Experts of a small language model: a sigmoid router, 545M tokens.
Below are experts of layer 4 (counted from 0) of a mixture-of-experts language model. Rows are named gate (a neuron's input weights, with its number), up (a neuron's input weights, with its number), down (a neuron's output weights, with its number) and show model dimensions 0-127. Each number is 500 + 50 x the weight over its row's rms, rounded and kept within 0 to 999. Numbers have three digits each.
Before each expert's rows: a language model's description of what the expert responds to; "comes before" lists some tokens at least twice as common just after its tokens as in all text. This comes from a sample of Wikipedia text that the model never trained on. Tokens count by the router's weight.

# expert 49
What it handles: Line breaks and name pieces
comes before: "- ", "= ", "\n\n", "==", "== ", "==="
gate0:512488460457554455496501561483479506470450526465494440404539518566481503555579376551442477522461625484553478537564490570422493550573492476541521474462462542449559482567598505524568490542567440569537534502482472505626490557491526443619541544497532542433441536488477513429492575539437490514554467532502574499562550523554629442619463549491552469402479522535513552506520520502511456532549
up0:446542627493508569532532458526414458510468536515456451470515394548527502559447543516632587519484436552474462477498496480585449457513498537473541503504562467569538489506429458516567485550473547543413445485459558511435566564574471561496396606476473525463580457484543467524470505443504468534416472499457500502572489506494493564523535643534479503508538435443500524495548369476550594484450
down0:577469502390508497494539484535508481443560510552466436481464586620457469464429427447494459467558537447508531475491481532428451468557488360429486400514551490500530429416384465588422457514555451501474526487454446505523544557534576448542459532456432588368399466521506460469498471492555459537617506470493443484542495473530547476489489497407476459501527499471491457584490511517555507525487

# expert 13
What it handles: Mid-word name syllables
comes before: ", ", "\n", "'", ". ", ".", "; "
gate2:525479452405426527392479494464515520453533487504588605444431562371543433565501492516554439465523558521508463473501537454539565480582549468520547573477552488483403467462471523489456562495490455410550535535538518574494588492469579504466506464482557516377507521568469537566508493482588523578480379440522546492572447543564467510486586491495473462436498505575488531529547486420452452493437
up2:544530514469453449516568510431477503405605535468497402600497534455507516491469470577531496441545566518570433601462514498457420450618477436455509464554603534481423513520411595544441488554547570487564509532487521546552537540515491554460504569404497539435611503565485473550543478557604544528520486469536455563526514536510538487511537549489512452523555484551519512522608442518497451423480
down2:442397495577445562527480545423445372507516561403489432519534522502529547575567513526456452537541478424501504512438533559462549484358509502511585526578434472479540540493544619451502493515443450519462431588425472480502496444427552482502523556572472454511524514465414514395515468507460527484478479466572501494565465470423484551459461360403561487516495503466549490506537496562505509481492

# expert 37
What it handles: Sports and date openers
comes before: "the ", "| ", "a ", "his ", "201", "– "
gate0:521500441485465558559526535439472496548503548560482505530396513449533481540553475548413530466562441407554505628465500420541554398521576510577550563505480526560563435480480421403531531451476487542604543403427531526484552516456588522570583430428551453467505535517469493515532460457577486579552455462561541468423468530546474465485505416471562561527444545437505551483474462517493453502503
up0:490499528485539445471479431450437399553572533441491518470535463404519516491473567463490562592387479451469538415485436553449492505464513493453524492487512523416501621540510595559524484535574577503315523571516506498487491500549445462445436584538456444437505427492495488495481546468386529422431537516486482489509510511409493464544472550453465535518478528557515519477406588546500537510554
down0:567491499543522496649485549499466456457491495545483603454514485451478437492502529618451512549489416538528519536444482485566522561576553546472395531484485484514475422602460409415534570587484549442570512555467465487504444591447533513530534451507500587593486435437518505518555488487548481510550464506458545546534488485486486480446483429521491564488475540501481565556574513461437566506334

# expert 52
What it handles: In and st fragments
comes before: "\n", "the ", "201", "199", "200", "198"
gate1:315555494503498453494572437520565479497567530433489493442510432555521623620516491511467477571544513489478625423484484437471511451478470544545497588401496502578523565568487576518563386589520504496569526445490511466531515555523483468532461535466530514467555441529549539577493498503574542540512534423448428566483443535486536457452472568526474473471570476550509466444471484487482555499545
up1:644548531478496532591490519467421457447524509581547549546465533572520387529411502571413467526441512469549438546503488557505503508511487460470508486558486493491499452480524497501424468420563451604377498530411515485462481424572512498488496488618437527482375537469472593440583622558495502498510459594508431504525511468466492496534459510499559481505433521510516500437458560527517432475504
down1:526430475517548553431442494516490408478399510542542431441575452475462498398480476533493542449564467498473502583523569503580451494515437491499447540510533497501451447401535507489492421546557567416582557521483464467596583570443458460474547480486542494604466546597522483553492530433635466483534605468493541548519474480436518549450494551543467506404464563504492446487528561500515574562456

# expert 61
What it handles: Country and state names
comes before: "| ", ", ", "\n", "States ", "and ", "States"
gate0:530573473518446492456536500536519504469468493470441512505506517550561567509452467496448413455481449623538474552528528430433553567523477514528557506553499473468559558497432509546460559461447516443515522413521481507468478514596504382477534427559546415492466483452444479525595470526632459468564505453425425461589478453461582565546547538557459383514518469527485441518574452556474412564430
up0:533382479402401559570473437458601464520432447462544508468549525466538440541478545564537559564457542483446547430484437514454536482509462430460524582488512466572585533553489537415586515524452482437493529477514467441589545495481558561463543487486472527458512574439466501552418507503424590393485536540471533487526489554487489476503481541591468481463440553370465507469502450417524511572453
down0:575567501540430481497510513486505506464516498582511454487489500603462602457414463420416411430522480515513517548457523494456559548559523419489569507594545525412498560461476537594475546413430467492553568489466511530507420511613490447473502474524538477499439460582482548496591505557575484453423461539506496493553493406474566495545506468482487390413480468430485493613582513530481436511489